config = dict(
    n_experts=12,
    d_expert=288,
    d_shared_expert=0,
    moe_layers=[0, 1, 2, 3, 4, 5, 6, 7, 8, 9, 10, 11],
    init_std_router=0.0183,
    dataset='wikipedia_en',
)
Below are experts of layer 7 (counted from 0) of a mixture-of-experts language model. Rows are named router (the router's row for the expert), down (a neuron's output weights, with its number) and show model dimensions 0-223. Each number is 128 + 32 x the weight over its row's rms, rounded and kept within 0 to 255. Numbers have three digits each.
After each expert's rows: "comes before" lists some tokens at least twice as common just after its tokens as in all text. This comes from a sample of Wikipedia text that the model never trained on. Tokens count by the router's weight.

# expert 7
router:158115112155147060093122109088157090146118123113133197125146104055166091115112143145123164150147145080126163156132136109099141053150101188113089133063116122130122088163103107124129145133123105124097157106075192110134082096117110107089213186178108137128077162172105120105067115079105145105107146092140136164162129100127043146083092171117140155160149112173153094143142118173142138162101151137121094097130153149169164149123049137076128128118113066063154129089150107110130131134096131149166170080162106119160066105127099105112130123149124099079114128167129147190102158145119156138227151126044112110175130145058089169130128184121133132114117187122099123094163100153096109159151
down0:134163134143140096111126146135114202111107159153159172136115147096193128148107151119125077110051098094129165083184100131107127134137124028115142143114136095170122090189135146120161111161195115141101162146109154148117122144088129144132085117170163116041168083096106098140108199131140102109107136080101120134118092111105096094075194216104109202124132099162131185094112081121092121112155085186112143099136131155119154124086122157116067066180172134142115138077098129124167122130105125109131107112195129095152134184128133138111136110110105148128182143170171110119172144129179109115143129142138162128119132184096213133084111178035139108162067140096121106120132123159157128150148
down1:085133158160200098110131186131057071124106116136176094153132096091087114117152181093101101147125110139111080138143103122141171160134161103159151189101094120146121163146084101158229137135067150114143134146153125186135083111115110116119110100061098157152108115087092147114076128160152163119161112107127118123114130142085157177142139131111132105148072134089108113181127135097108076133087130134129104148173148122131107123137080193129153132129181137128160047128076094161104107106130142142120089157131115093114170088140097092104109163145148052146150146095143176124055089111124074141144158045145151160204115091120098135130121146118175116173066114125159131108151207117094079192080
down2:129139128113145133059108116156072134168152161118088117178119119179119103091175183138123112162093137136044147128107139125103113163163110166092126138180082136167093142128166081176122129112159132118125191106144115112117146172114099147124075119107142101169115186115125119092150137142139129152166174103128128040170134134171126149092136143133090137134085131125105121117085119230076143103143153125061123116076128103186150097151107151154096083115169118085106155059170118189157111125177167094152132122134125060170148121191116085059167065122117161212160150108115107126166159124135119103141093160139146161112077154171149124083163086127088145071149173184113121095103161100116106144168
down3:143090113119116135164151074090056120177122110095152148077154155145142108131122104176143133114099171108139053184147146085120110091166138164185135130177185102122097108110124124115144098156130151131151135115126149181138186167109148133117130130149128144152155124114101111183118108134065142114149081171104116179125054084174154143142106091196187139154114126127151081092122113164108136132176142162113154126072141178183106127142163118036096179147137136118146083115167062120121087095091091120094115162128121156113078149137161092125164044132139166224107111118166109167136119119160122137162120139083107107153112127121084127146106086129127098055145147072165097038115118165182167095134
down4:108124158063135099097175125120100112121169112160104089172147166111138110124107105076159149120132103156106126092113140079086187119145171110122057148093098110163083138181095106180122154161123105109176082165135140115226099079088078136102163099128081149160146112122161083129130153109127054150142113227120043156095116109121142141117152088086169091082177150132077124091098116123163157131126121132192106143097058133074160122146127080094193121193137107090135106118089107173059126102141144109189160118115184108101117151169116085123087141079089130139139132129133111139123138108122100104165131104113123083158090106126077097127195155131136082113166096141117143124100143187148107099124
down5:139149142111144116108114192155170175132162090166099116147116069121123142169109116104109182143112214154081140155145089130091114159089106104141181138124122110147140060096161116118132146138046094134125147162097213105113098157103164130116206065129095171084129171146107094157118127131173077127131154140112163114177206128113110108166093099131145124104112110116080103147136156143143087074122117167172105159166156215100174092127115196141131111126117153135191162137145192172127100108132142177152116088107108095101063141138155178065067173088144165153076112109143117123086157156072165129081118138150115145080132093116103139131103175113145133169118116141135151099106104150070111097162
down6:105074105114080148190103154132156096133175232161119126164137123152157148177138113102123157190145125101047119080105133150190153158136160066097146096164081182131085112179138162109204103104106164130162101084135099127171156065095142108116089140168167108167095186085128076183130089111066127121149181141134155141139097119160163167106135098153169131097098116070124183080130162110125160106168073119132077138121142121146082204168128129148111147163136102120131112129076151126129119153131182094094099107075143127140105115088093138094170157141146167092121190084122128115074129107132063137111147102084138123092098137092129124144148136157142142110177140170135104127115156158101094189142
down7:109145110122107128115153145075127146186158128080168170169122104133164094170194123112160076113142127142219116129058120214109110138149127080126127062110094180150136108149103149116177164128160090164107135187097078140147132220190092127124148188161160171118128103088106144142187120131156097091146117149090170100103127144129129109127080118121138125118176120119138132160173135140127131125133128094152074143091178155119140169141088101099098091151039121163121114153135102126124121157119068119079137125152193108147183090177137093129140140140101148132113137163149141165079187090154115149085131145129073075120048127124149120097189120164104095159133153143148161173135054167074143126131
down8:126127128184155105111123127057123112125117155144108133111118158123081147127101109147214097127117126163141072086168092195071136163157153106087116155167128158115090170116151127157169139162171166153136107103111149133096132150112226131144093127195179177085139078099141092169093171094180168105112184108130154145160164096110135114125133127100095112096177129080134140161099104142074066116113188139132124099095140133123182143137180127113125139072146162109123100115084110145126083157082105165134136132195164199166200146114091127148125117116125084119145164103172088117141079136202162173142078132117081105084101123138116120119050118128125065138093145160101163147176121088080119090106
comes before: " |", "0", ".", "1", " |\n", "%"

# expert 4
router:099162119100112077195138089106140171112101141159075135094128125130103151171075142129123151079174037169087116072126168134164140154118123102148149159165097141088099152117102116094157167114078106131070128102159122119117147115115086120115116092100184109114127123115172177154112164051136056102167129096125190099163154098083134118125127144186099154123123181090161143115101129154053156064105103131126114144074142105080139119094120103094106154128142112133111125184112125139112089110099170171144123165158129149093141161157086145151148156146095054158094128074120102120134161169143079099164116184137185121147150088170176156126122119172128118165163109192208144113126086076175191122177
down0:127137125172156177174157152120164104172126125147190129138130160127147085169069150066083172125163146158067136091157141108100114136086105161131153171124123165139157080116117148084126092174167140105176126153066090150142140094107139097162076146151122129156149154074100173162101096084134137078146118130082156130095090123142133069172177152075142091181155101113167131137064148107119126091043115098118108112085150166162184162117165171115107166100079138101123065133117124131080125112168109096146142133200092108183145126126116146056144130111139122152122166123083141187095062103186115127146102071129158157133133148096171142099076120147155185128061128133155150128068153128136177097168
down1:088101076142138142131155123138140148156124116118125103166080181116103147122173130097168136119089144159144081103130147152155144103121111150131140132136114108091119131094118141165165046110116073099131128160107110187051156110130191160097116116114158164139146148091131146167111110078117124111193164128142164118199101135129183129113179082126073159140183115108175187074155114151064147090092087160115115174101093172135144140109173163104135085087135109167124090133178134090156122146113176101140156137117119035122134137081103117182141116086105103096196100090104143154120125152079110136078165179113162116192067070162174124135141120147155161199056122123082144106093163163126192129117
down2:178108141143098151066129102123154088115174123134131072145105108144135096140121102109127146144160103130141180092158149147073147121120109060153127130120142112183182163117063135067133142054166201114171123147105138117130105089143084111115099150117119112123103136089119109126103151105106136129098146180080159123128137170139091113196119136109141134092142143075172115135189077124111056121152155130177091129112114118136199170144144144098093090139037165196126107115135149150118189144110091182158142132079075129128095151130141094102158127111088164143113121174140182105152114066159184106075146148099103107117111106056125111129136133171121167123072221181191159155189171168133120121128
down3:111135152151116151147089098145105110199114083129102137168102105200204111093158129096123089120121149139115158174109123113138155091146079098122108098154153096124118197146155110109124108073120140163124121115167170147115073125101078121068168149145062159096120170098146143100139081156136135172181134136098167153121167169087136112151137137160095148113132117114116098149196103185132158149159031140128142119124080116204122194131106148099105116057141134145181146181198127182087143103098067129101129105117107202143117059124059146134189117205139151174121082185111137136128095088119160148110109078125113116098161128135137057136153135129122100122168148129151149160125146105098119129176
down4:131167117086155117118144126094154086178182189154116160106159127125174122117194130104123059063070145151120096122111086186113192191151122166145121161125113156100105149121129154173107134148164104138137128056132116095153151123183128122110147070132139088151117128160151119149088158142134150105124190115145086116137105183101113111134179144115139115154095119146114172140117144154148206123155116146076150031129100149096061048122129127119092164121154147084141062137107109055154158155202194118132148161127122134151141099112143152116159103107115139159142135106138218119124103127130083083105145139125139064144180113165049097200160108145117127137170128129087117141065135162104106111092
down5:125117103153154175097080166185138130140135146112173090040211171140161162137138131148138099079110127171111226108132081128169100134131102123153117114118102129145134159102175114120136181113158207117118047137075100138170146117082091164094147060134102092179061123131081135103129128132146155138131093117141123129143161195122159081132137112175139141160110149158118137112117146168100114155112167139161112155139074132228127055148150092070224076135176201076129165090171078137101135096120146125138156160106158108108124128121122104124096119102111140119105141122093076081131124080136128103158138102106094158142141092115146134152098145133141131201108152166168148121124087110147137160115
down6:187176144099112087139160107038087166139143157155085108131090093116151110159134075119134137166158158156148179110068115114134107149124149145142225083143094169186090162122110132128143102175160144169126102134137118133116137070181110108139120117111083125189144050150118093121112124166064098130151131114195064080210108129118113169123106110129157135039108075109103137143128130106134149148090117149079178087092131109161130169195141124132121107137152173158128152142135125116117123136180145100210117128080159154103100050145059133125137088145169110109115172116102176139115101142151095107110065153086127145135104084168165117136125129133198053114115109134131105148096130134150146130117
down7:095144138074105109086169072129076112147172105114125121146131127126147094140141131103105149160097141085116107149113128109123116120159078177132107201127154068137126118125137126185130129119143104115148099110072211171147142171101188104105130107065168114108177190120121150084148149104079110156106145112183153119104170138103113200153083153139066085095175157100143137200136093105026152127132113072130059179094075057065088133144106173105104106115172113080079117130157162114155117074155097092101156165141102129125121175125108120177163165120165112175150132163141116114176176126119155128097093169071143134093113186097156137123104118148120118163120178150111132127170127113115103167166
down8:144159157123134063122133141126092112103181087123124042132138139176104071120140109167166123166127062054119128093110116076112142195144096182145114165083140146113108177105092077155103151106091164134173157095093052112127131121166134127146113145141083107204113107095180173157110145139135107168090155161148132108159118087143134056103145146054146140123149095152094097123188108141122139176156130117168136158129141183131178107190098111133114136174058130141091138144101105141106130155073125082095111125142110145180111134088132154099066131147046185163153100111143149141094137132108162115083101201122157104100103080068145097116169133124150123148147172137071143178122119114124134191152
comes before: " ", " the", " \"", " The", "born", " S"

# expert 9
router:069136109134156132176104112136103095186134109210146144087192132146126167139146173082146117103096197145147132107108142147151152128108137114195114129098115155097121157123075116095130141125091127143166076167111149144073080128148111085176128121130145104174125149107163093119166095178106159155138141159135099099057196143185152141143173147151161117165080121130097127131093123146181107134175144111065103144078100163115139176130082106101106114123163113098143120114098216094101137165149074090106139128118136107048171106084123107119079093124179125124098185037080067098160164152119140180107125120113128110137148083172126090067148166114116120074146170103131132113096174133184108078131
down0:092141156130126180143105159132113126156103161157114096056131157105156100112086138101117157113144122092106139192133086169066153113168112106091145150190137140093105090136145130132162147057090105142113148182106125157170155056096109141110147122128129157096168093149098125150102099079109134147171117160133123204131116110154169163140158111072136141084089157136197138078154087128094161126162115199116193192096123130088130126143133126200132154131145113155130090147117105133125125167105180154161165108079122139149112143103150121093134129152142073154158095158084155130091097131193157120142102117061112087119095164091178158107087028162089157146164210062165156118176096117109122166094
down1:203138147152147129084172164101121136105133143161149166171102094145168123133130150128159075174158115169078141080086173124088165111071110097164085089084087154117050135092078134122139105158115129122087151191134103181150143108156088155113072160100096160165171110146131165091167122182157155119173160144146119044086097136134137093121089124095094135180125109146133144131068099102100140118059110146068096107100135130105070125108147146145144164200165123137138152093136159152104145142142153155073137170172123148148097109153131112066141123133161155124114097070160086181118130110107099092146152084140135146052105170117115154058119177055191119165101099163152132172159099132118106119131
down2:158129154132145154135162098090142127097115129125126133132137100150164140096130156108113102160192111000089093096093128181085132130136096124192098083139166113117104112110170140145130150183115115145126138099073154133137153135136121120140124175135116082194212101188080162169162161077129110162108137163158211173134117104155098120161110109175128145129115139110140152160122071136144140137080171116132159128106139077138102132149073089062133114105128153111045094178130145105139059101165124134175130099129102139191144171103122100087152152090103090104170142127153086068107111146196154133144134109068138158139100183157146108082119146174136115073122148108122089135150088128187100140086
down3:135104167092082179053128164114145170154140180153136121112142181149125130119117127110122138120148131177132000163110146164125128141126084091097103134149144183110139212135133191102085131127105123105080142184129140134130122091117158130120090107154150085105194154130142077124171102170102121159125118130151096077087187133129105133127153108107160119138123172136132148104137148127123181151128050145085148105124166195135133142128105143155114066210090103111159184146059120150093125151101138095115158110129141117119082121131169132149106166110147163069140174087121119172112107086157125116150163105149168154102137200124057108090068102109120073076125085135113107173064164147104105161104
down4:150130155169139113108203177120092116086138160117067118195119099072186111138096151120084167116101080118133103140114154128153099182162128148171127160102172061124183137159113131128105141117177087121161169098150144154105139096109132109125131151092211152151164082141156128153155075170135112117148108090167138126122100141141117101117109161077134185207097102133156154130193101114032154152137116124105108109077143121108116132121122124123192099116201121099129182171092166059159056067111099145037134159111096135134145151126166094118128142157128086171116120113159112176138100057146174173110129072101101158154164132108149149096119121118112134157095108126131153097149132081107112128064
down5:087121157118128122063136155094171143122231094122184135148132118133193171131097122207112090137134070134118137161249120119144106175152156150083124140111119188114119144147143104178123080133084171153114111064134095133110101159119111156080094081083115101146154083176080147169189083130092109157139083058125157143117084156151084150106211141137162126122115136097159166146112149138137113107087092171132150176117127110126074129137118093108134163150116126116068110135144157107185189123124094119149135142132133144142084128107144182095181130107137138121170133097160127111054154098142099146145127128128105149073170103113115188156144159118129102108091143173137097100119129118111122201200
down6:115132116149164138107109078198104121132157101129093160110128188116135131163144165174131148088135089098142183118141133157114159137096154148114126107111054146129084112110079106092183059121096168176130135210166113074095136200101161127108159148121165139166104089145071160139127179175130123110169160119171092141204130129106165134116168142166146085082168123123114147108075153097164078151121097144162084202124121107096141130158131127089089176104157126107112136160112160110091112153108182139090134117067123139147121120102193114204115066140111163125119126141169186135070138143118153150089123130169148170121130133139166069115133131130184167101098150110110128078111188202098089062142
down7:169102138120138096112112157136085175113106164119143113127008149170106180164111104141129126101140146093158156098133149228110148138203169076132121127138123137103124111125167098117143148166099101119119134113174148119133104136084128179118102092123148166074115152124124115168132093084149099108113139132127183143104093146112078064117189105140087164097129116160144177130048162093145090118165112126137135096115147117136123135083161074199185154147172138106108150104141123110151181147137090158137124118136105157046117160192131124125110151088062098134148078183159161157168130133091166147135116120120124150072096096101135100193123127119187098139086188126115081132139140172162211194135
down8:141140162055139167128167127134123182182135115112083155106101103148162038044161106135123104122195103095133033138140102144117099130161131097120168103171131118183153101092127125120096120151110061122180156089126126112121062129152152141088110116134171151114109165131130149178174155164095093144125134141097137182086160106056129146158135139102116119194099140187131131181153122101143119097096122090114137122128131179152135092119130081146064156121137165148125190123133104101124118113093078146145089118086113101126189115149194116086106158174141155065203093131096121156134130189158099093162151032154146072149103180138121123159139081160139161107184096133144105121117135111143105114141
comes before: ",", " of", ".", " in", " and", ".\n\n"

# expert 1
router:180120158155110167158130088096109151156144105121146057144140084126149097082191135085195169122142120095107166125148154093143086072152136116083158111101089070139086071182140107106109133178143124078095144100125082108142099152106080133112170128122097146093095184145089144071166134116105149136091128141094188117136095134139118155189109053105110152157132112091191075140132156084189167147134163141196106130089115205094092157112159126065154163109139144144120121095180114165107164151167137117157100131127095169176176129113064143205111142149162110132162123141143126111127169142123194132084104088141121158137122178090118142089112077090088161135112099159112137141194133101112110072156
down0:140190111158158149193106086153138183102124160107121093146194151085132118112132080170135089143160147074078094119176113164164114111102074182104169122100130130114125125107170111093103155083057102100150095101170120094066086108125148191076131136127143157127131099090137082129142161039145034097157112105098126121137178116069084104060157130170188115193149086142118121149104125145113123142168135109144190147107163143113133149087160146117181105085140133148067136120107030171111139119144078134146131119126139078158122175102089092109094139114123094100115134156124158109171130126136121149069188110096122129129156137113100093176110118141116110089176110178115094161145141184152162135129
down1:083073100131133111151157095121105164125188084140108119118139170142127211096152162142123120167108156110085135120107142049138147131121178113115159114128174100097106100152129119117128116112194149114147119162109089050108118115117088141162134087116110141164114185160134135118154102131141185136103086128160129191126202101135152086092095084076110092121092105150157117077126113101102137129075104108117159080166128073145158150134140151130129084061053098104099112112133106129159110158117122034126095107148097100116139181133123168148124073158132130110109126128190135142097087137161194070181136161120133175155170143174064141115132172202112101157083178148144115078185136145077190097104
down2:199165114111100118129053144133094133132095144128095163071100091149141138117123199056146106139177154135122072147172125152165061151134126146150125191145127081078175143133127158209114141147138090092155081112193220163136174151102129136137105169120180184115115078172150128112156143162109064110142159056128097112116182113130066140140067088119095122168153128153158093168115147132121155126125142102056152171185101109145131132112141110108164076170159125111127109094120108122146092122089155145143138144150138109167146225128117090112104122110131107163145143094157129146140101083107120124129122117111064178099094134120058174170131141124052175143181137152134101094132114144143125123102
down3:119178111139078213051104125124154105122160118149150154071112195070120111141081091109137218110136089155144117143084142079178093126158135156114098093122198127157133072137118144176081096087174151147105117119121160057094080085117139126126135114070166084132107081103107123166114143144101118135092140105067114174171084166177157158157098118121142093161074154175114104139099112137138159125126130160144134124131149144120149119130106082155143142122049125170121102142154152111121168134117119118111166125094090113122123143167073202173069110061099134110130142117105140140100091077113109149097080190157135117113169125114151125128134126111182141129091157175183093115176152146075108154038
down4:111163105110147114136146121121103223118199174129058161131122124123088134079120144127109150115154038084144091133096064189067104130137145110134142065114126129121167076134133114139137180127124084142097086136153219133090113043131129161116102136139135081153098142123151151134047175115123138123172113127138158117099103122115142114152145115110172096101045127171114131132124114167074105111161139133088151165177199062106078106129114136135116144120184134123182186165151172153171097104153106226123131153085125144090119139195083094166126175134106107133170136144198106144169076123118159160166146148121159112116084160097142156136113124127117134092167150140135129097128125131160128142165
down5:089087108103107147079169154138120101112112167121092091106087158124050066201086056137138097108102152121171140117152110104121128108174164152182134103157148149126078169122150143136142096144112152112176115180134166173134127129093161113094136148114147092156133074212044109137169153069115203102195111122176129120123123152117116114108180167127101147129135093130162096157173077120111072157150130126130133116118158146141123100141114133166167089116106153142108133127142140181070119105113202058130133126111145097138083186086147140176136189139191147159132080116073120117114131108103118194103150115120162128214131129146152112146106181136105133121081146159124116093136116142115097029090
down6:136093173138126133121124076165105119125127086128078129119162101101110105150103177081069128123185127119118096165113134142151128077113107140116144147147069115089134169114189106163109183131068116134098108118125113119133211141122141072105131059125127133134202121128164157109129102126165097137161049129091169107132114123143150117137118110147137039147109119116136091129088164143179175155130083130143037090154130162095166156080107165155153220214137059081144149113140144110141075164115120154132138129145110173200177141120126075100144128088119142107116084112143147116149128106144040143107135115169136141135126173152155164088121034128145155164113105105180107155109118185106112083133
down7:094110129119144119112124114110129137139109106142084111113139140135105126166079126083171119100125179070162098135148099146068116201144061143072112075131132128106113108091147116157148124110134129122120038153116094101158175152193129104128165100072102152186081083111125125201168170115153117100128160121147162129185014128104176103184150171083103144090129087111147161137163162155123087114155119114144174165121133101186119135144130103121124091107118099102142169149139121124079211127164170144124183130142097096122151143173130102134155090148131147045132146081149135096123140132100093173130125171166118104132084068156076089093172146164175115159133186099165148059125125156134097142187
down8:112145086134116152128095087132077183076160144131164151221140176133203122137167119142170115160131148080114116122170148126211111121120145151098170135107118076108139168141105120151109146095078127095107124133119115172137097129136066125133124118089123163110115176114127105173179129171135141047131134068172111082128088153132107167171104097088199162150174126110119106113107082161091106151162142183097085159142104119087063176091119096119128133146142116154166107099111136139070104159087114100111165177115117116114117125114093078155148116072111140144121100122120134141129120064143159160089056127115133137154176105127146125087174072059107228121138223114095154108161150121161154143131
comes before: "-", " |", "–", ")", ")\n", "\n"

# expert 10
router:148098090152112167133145152147092122106078116108076090125130084117160087124098144116071032153128145098162136147116112074104165166125115088100137111119088157134174138127185123151159157159181130160105110096051170162115125146166170151105121123099116160210083130218147146178126154126178142155173115076165073117147148106138195089150108108131116166183181137168164096129134149167167171165172093151185106140123116118121136086134131163140107141164127181084078086124091121123185075108113143088148120139155155140142111130135156117154147124161121093089093152124103170140094109087092161018142156151159169087156117134098171088087139142157121117111088147081164117111150062114130113129159
down0:163102108139125143121160116162134110169177126134110125118145118027117166073144151103127117089125167146086105118088154135138070135122164126117135110145153131134102153101189124132170115151077089145106136123068114102125117125092179066188111084187121141105218170127162112159131181084183156158168063124138120159127147058126101148108165149131111139144166126144109119133188112169145124114069083128113124182162039162088082129147174116118144149130160132137178139179125130149133092131103124121129049150117164098124128071123121116115101202154098095115118143124132143108114148095099116137150153100196156119097074125048174129085093098202156142189198112105124136110115106132069172123142
down1:195092097114129129113140054140135131103142149086101116160146132130094103133076130130148126115100183077087108129092140091120138126100106071120094104149138149211072081124135150148068101112151094054148137125114123094141102109150174166177154153078136107133138185147125139110161146137088108132056149114163136091083091122142101172142079226117133131085173178062130137165121136128103074084190095166133103139108112123112096090068112080174116108177140058118185154123145160127104126091162153158177155149109133159140121097127179100137174181140126192140103143093136144126119098133146167177116083128128159135138146227102198141144116133146110108183139175111105136123143113156174136131178
down2:141177115164138133177140151104186117115154128188129132136109143119096050110122109137130138077176087094161182121066116137075134129088108104160140157085152141108110138118116151104101103108109150128146099094158092114119077194143088114138044174132122144071101121085144126130109124145130058154132101150117128073133107119059124084102133107157143130148121097091135113168058160123146147141065150146114148127159131187107131204135120136171130136090084090162081106152178211142132183114117164163146173114140133100135103189139071089201052168158122136131175168143133139161073106079160131164133160097124137123040116125131151144135154086120169120064119105126075092158103120083121094127089
down3:078146121174145129123109174064150097126114167175123087094147137161205159125079138117135140164121140098102165131121096142136210126173126148072157147122144082141073116150116129138168137144155143184128118129148091108209143161159166082159125176110128155114172122104090150188133123188132111065090078113132115097107092089112172136128143144156117130121150157120181097166161140099185066109109114152135164127128147160162131054109156180119118167159169162054094093107200159102072144133096132109118140100150177133154156110073173123108158116166149105138098164147062158139137155101138091130134109069193094143086148123171052126128115117114150100072148127102185117148098168133200099130124
down4:092133204128126152160142088087102126152136124152138088129118139159123097120124120067094136109141141091059106103186188096115085101180126083078094155113099078196098115157148107185125161170131173125090062116153120184167103150087099143171158128136129109104169144123140107193136082144167089140080105151146129144173000139097142103120187141121104098099134122109081087144093162141128067137220129095116162117136062140166130141070151113139106124116141113122071118165135127086111186122118103121154109219104129146180093138107127149199090103140108163151118133088143140107059135099101117098115102115146140142176098118132155143110121154111160113127114135117131121112188094122164097141150
down5:175129132167090174146128140097108131119050072120168123066106132118188139098136109125096121136191126036130146129131127091139147132138105137116122119126160123122137152193084175062126171174093110124160087098171151114118083084188193147152114117137158104135166186158122114109151131118106141172110140121095085120135115102189106133165097126159188093150167098145119115165117082138063129172113060144091123102117180100120128176125066135163081141176094076100177101105175139105144159182186119118076108141136140161092112096176094126182128062159132061101131139128102125134079106084143129178148140123182139115120145149138110098155160106146147083085159038137160104117180116132153128114157
down6:152159142102128120154111088106106135146108159136158140152143153122175157169090072153051148158076162165164136143119122147135124136097104091131124141135086124136179133094145095138125121112177171125162129126113098158166125107107148153123172162133092182078129086156171097107108154130127179106125090103120116161065090086100165146095107185126177088135144087132119095127165122160096141164139119139065140168162171169090143102134121119208165096126154112127076164139050113115149114174135142094178064159064190194113214139126144131133142060132095118145092172067179171158107103123146147146103136117080110141055142196155088162136130171080193115173108143154113106093098161118169149149092
down7:090122142105139104131141081102115166165177086127128101118154065092106127159133131104188107139069126131134116158091076140073098061128070068149039135133150123231153113167130097152112144121203131097068168157101147113131143163134160153127103120167021163132111093114148056122146176139154172150125128096159116134150162166170093165130130131121113103184085119129188125143149090091087098109170175135125118139150164090121130098106081144132119095123137091161165083111116112146104142133086168141123155134136148113150161197106100134089077071148097106115143154111103097104144105110141176124115085178186139089123094109112109188100172122158105114126141155137145135080166166065085077100133
down8:112091169094128149071124169120091102132103136132141145085199172107135172161126119182121201135095111108117176118138176118144176106155145135101087112140141125174083126130132094104201142145161203178096128102133132140108142162039124132128154133126134169106174124105133120114150123147179112138107070128034128126155165169131141096175177126149107139071119099101113146083082134094092140147120140106110137138126166132103147089118173129128131094056110094210161104168200102111120135131175120209165146122099129114142118098099101113126180186177168110191164104147110098118069148157146152158154162130080125102122225102148152145090152103122133179118139117114123153178103101087111124137059
comes before: " |", "|", " |\n", ";", "0", "–"

# expert 6
router:130162135140091150102134101118089153166134135131106103155083143182165125126112161188095088131102111164127136165122142058142121149092146162166077124113165120150161114121128189120077171132095174147134135126131109136070167087165139144111120124105076098130126081156041113136206137223139091124161156123062122109166114149161049156150141126129123111100146160163096159104079152145075109134152122129106118133138108152127120149140107114120135087129134185126128214171187128098088189115159098086104158150079140131097142125098118073061151175104094160167133136092153101156175168142178122144098101057176092150065216105114149117125114105128118083123138106100075116161094135137069106085131
down0:135107064183143153117085155158166148102119148126163202131176132173201124113124124128125145158157184119159084122143120164075105206108128110168192099050138163142033130144115056081136050146161103134097097117117100112133157153096162101135129122117063155145103162046099106142129119113152104102146150123118152147100088097103162162096101170137188128186111129134142119168143069156151150147122132138170111141122135094101154147162131149169132091152170123113165116158113146186153083157132179106114065135130137093168129136157121172108046152106101122114133136119113149096162091133105136090033138112116112091131180078185113120155145096103087145123136126174177184111150113127142097121163
down1:101114115120153108154093103073117121148151144152132142113166123118204116171097135121096104165143124121116156129121155114142130140107097143123131184120086113133097152114088219108167107139087089133151135171094162124118144131077100107127159126152160140070192126185171116152152091117109169164107106068119096066140162125087186184097146162132136142179152139142164194141181159185183131154075118108088080117171140147133096119123110112147128102172132125127161126125141111144098084047080142139134181167136146179123149090082186135079118143139167136110161109060141117087186151120128076115071062124075099191143153166161109109144139105055116141113076187138155116204104163112101157094153
down2:131123082124169089132082137169100135092138126152117134137090119112151193129163136081122164157112199117101124155144131161112165230082123136154220091160119057114103110093138200135098102157166112152103182074091170123163182143146027131130143112112134104117112108110120190157096172159142127153168124096159125117117099130160159153104102139141145048111140109167121146082132128113163168091154108065138152081133089176100122131168140111143129120080129083127100107117045121131145131177179118147152112150125140099129182139090104198146106110140187129076142102147138108105068128108124071143138173144126099108135144119093197144127106147118148109121153069093126116114112108103148193156200
down3:173111169128127136057096118121078153023066078113133120109157131164196180165120080116179094114165065124157141143123131116162136141120123150169161112139087082136174096062132136101088115171192112122131133112105156113143197100090126082141174170092147151139140087160122102087098173149142161149139101106101091129079126173118133148127118103111150148113139071113172110110105138108121144144162163100123102140163063126138166145065136095098158119054118027179131124143170157119142128135180145151102184120128124120132143132139093117212111095115125160140156106130088146122103129091153155156128192150147065162107099117090197134150130071148111152160161193098172139130153162130110110122089
down4:122097058126154057102154108181119153134132158113179141105139143129158152070106074141109123151153080117157128096121138117126156113168140119108144147117119083111142113131096093076114119108075134149143145165168099152154123131166178069136145136092132152112158114110073120138128098121121131170143152162167126132214147137134132140145241095172155120099151086104171137101071106117085097152144167121138111115115142143194077156075095116126127158129182096114075095082132124180149135138175150089121122118178188140113074111091134138147150120120149117155059137117153153179137049112058093112106129102157074109180155138082159162156057134157180192109123152135138055112213161108114125152156
down5:127130077117125123155124107095083125162181147111170094112187167098096093108190141137095130144121143158136120195157090127108101108120130168205118095153117137124069121120157146111102113121107141124144162066074147119039132173113155119193119149102045152096173118158140153117107112128128109052171117145181109085187065107144157083161142127110081094123142108097105073157134111160091203054122132181073138184138154165083168153142158111134079123132165112129086159111125132123145065124199092099094141108125134122123103133112170145079121096131109187120087171130154077144161106161154122104150114111162184165142124184141081087127140158111078101157137129119148151137067111109127158180133
down6:117077046100199063100107109144100186121192149127143120092154110163136109119117127099129111135099101150120127087135106148103148151110110131163172110131117166100142153092106162124157144098087101074139142106125130120093075160173140129071107144105173139189123121164129068130095110067150166118157133155181084062098149096138157148135095138139156204095115110079098068165103096164131207153103107144101173098117139128038117080124085125125126118077235110084120077135086093183151095128129113116130145119188085139157107122202145201151085108129123084117100127128141150124174131105058126133107127171132169114176108129108185099109138137156143109107163157110163126131150106150150134105114
down7:178167193122126089112152147163150124157133093122166095005135116120132072059121080150125147134151096162196101122059086136125165107123130147125074147140146191132189125136135143073124117128130173144143148132095119170114151116101137100170134121107109139058113139113095121167082175101140154143136130194069137133136132128164139113134178159126133145070078124146176169156138130161140134142144148071139070136138130118122157106135097120175177143138197066056156131144159168119133162105166118139089099165110096134107070070084151141086093109114098116149081061129120074187070132102115165155083123134108155167111157116128156154150183146106124066115119137145173134116177072138080136115142
down8:159103112143108165134116127119092105151162158132064145085153143103172121178119143174086124187109138123085187114153140139137130071120173043086148110197091156154113136142086139159135176048161140105124125166149113113087117172129110166126136115145093099150169080142132069134114095134126159144091123161204078133146101156136091145127101080139162132098144090116145125120159120082142106155093056159133129160145134087114068174108106050081122201155121173072105123135125151145136128087160106090149185081139119130125157114028097103100196104143179138136066122097086112118136182124089133099153072174151116104086133144093189150131123173123095102140144181115105105126153139165129123143093
comes before: ":", " of", "==\n", "\n", " in", " by"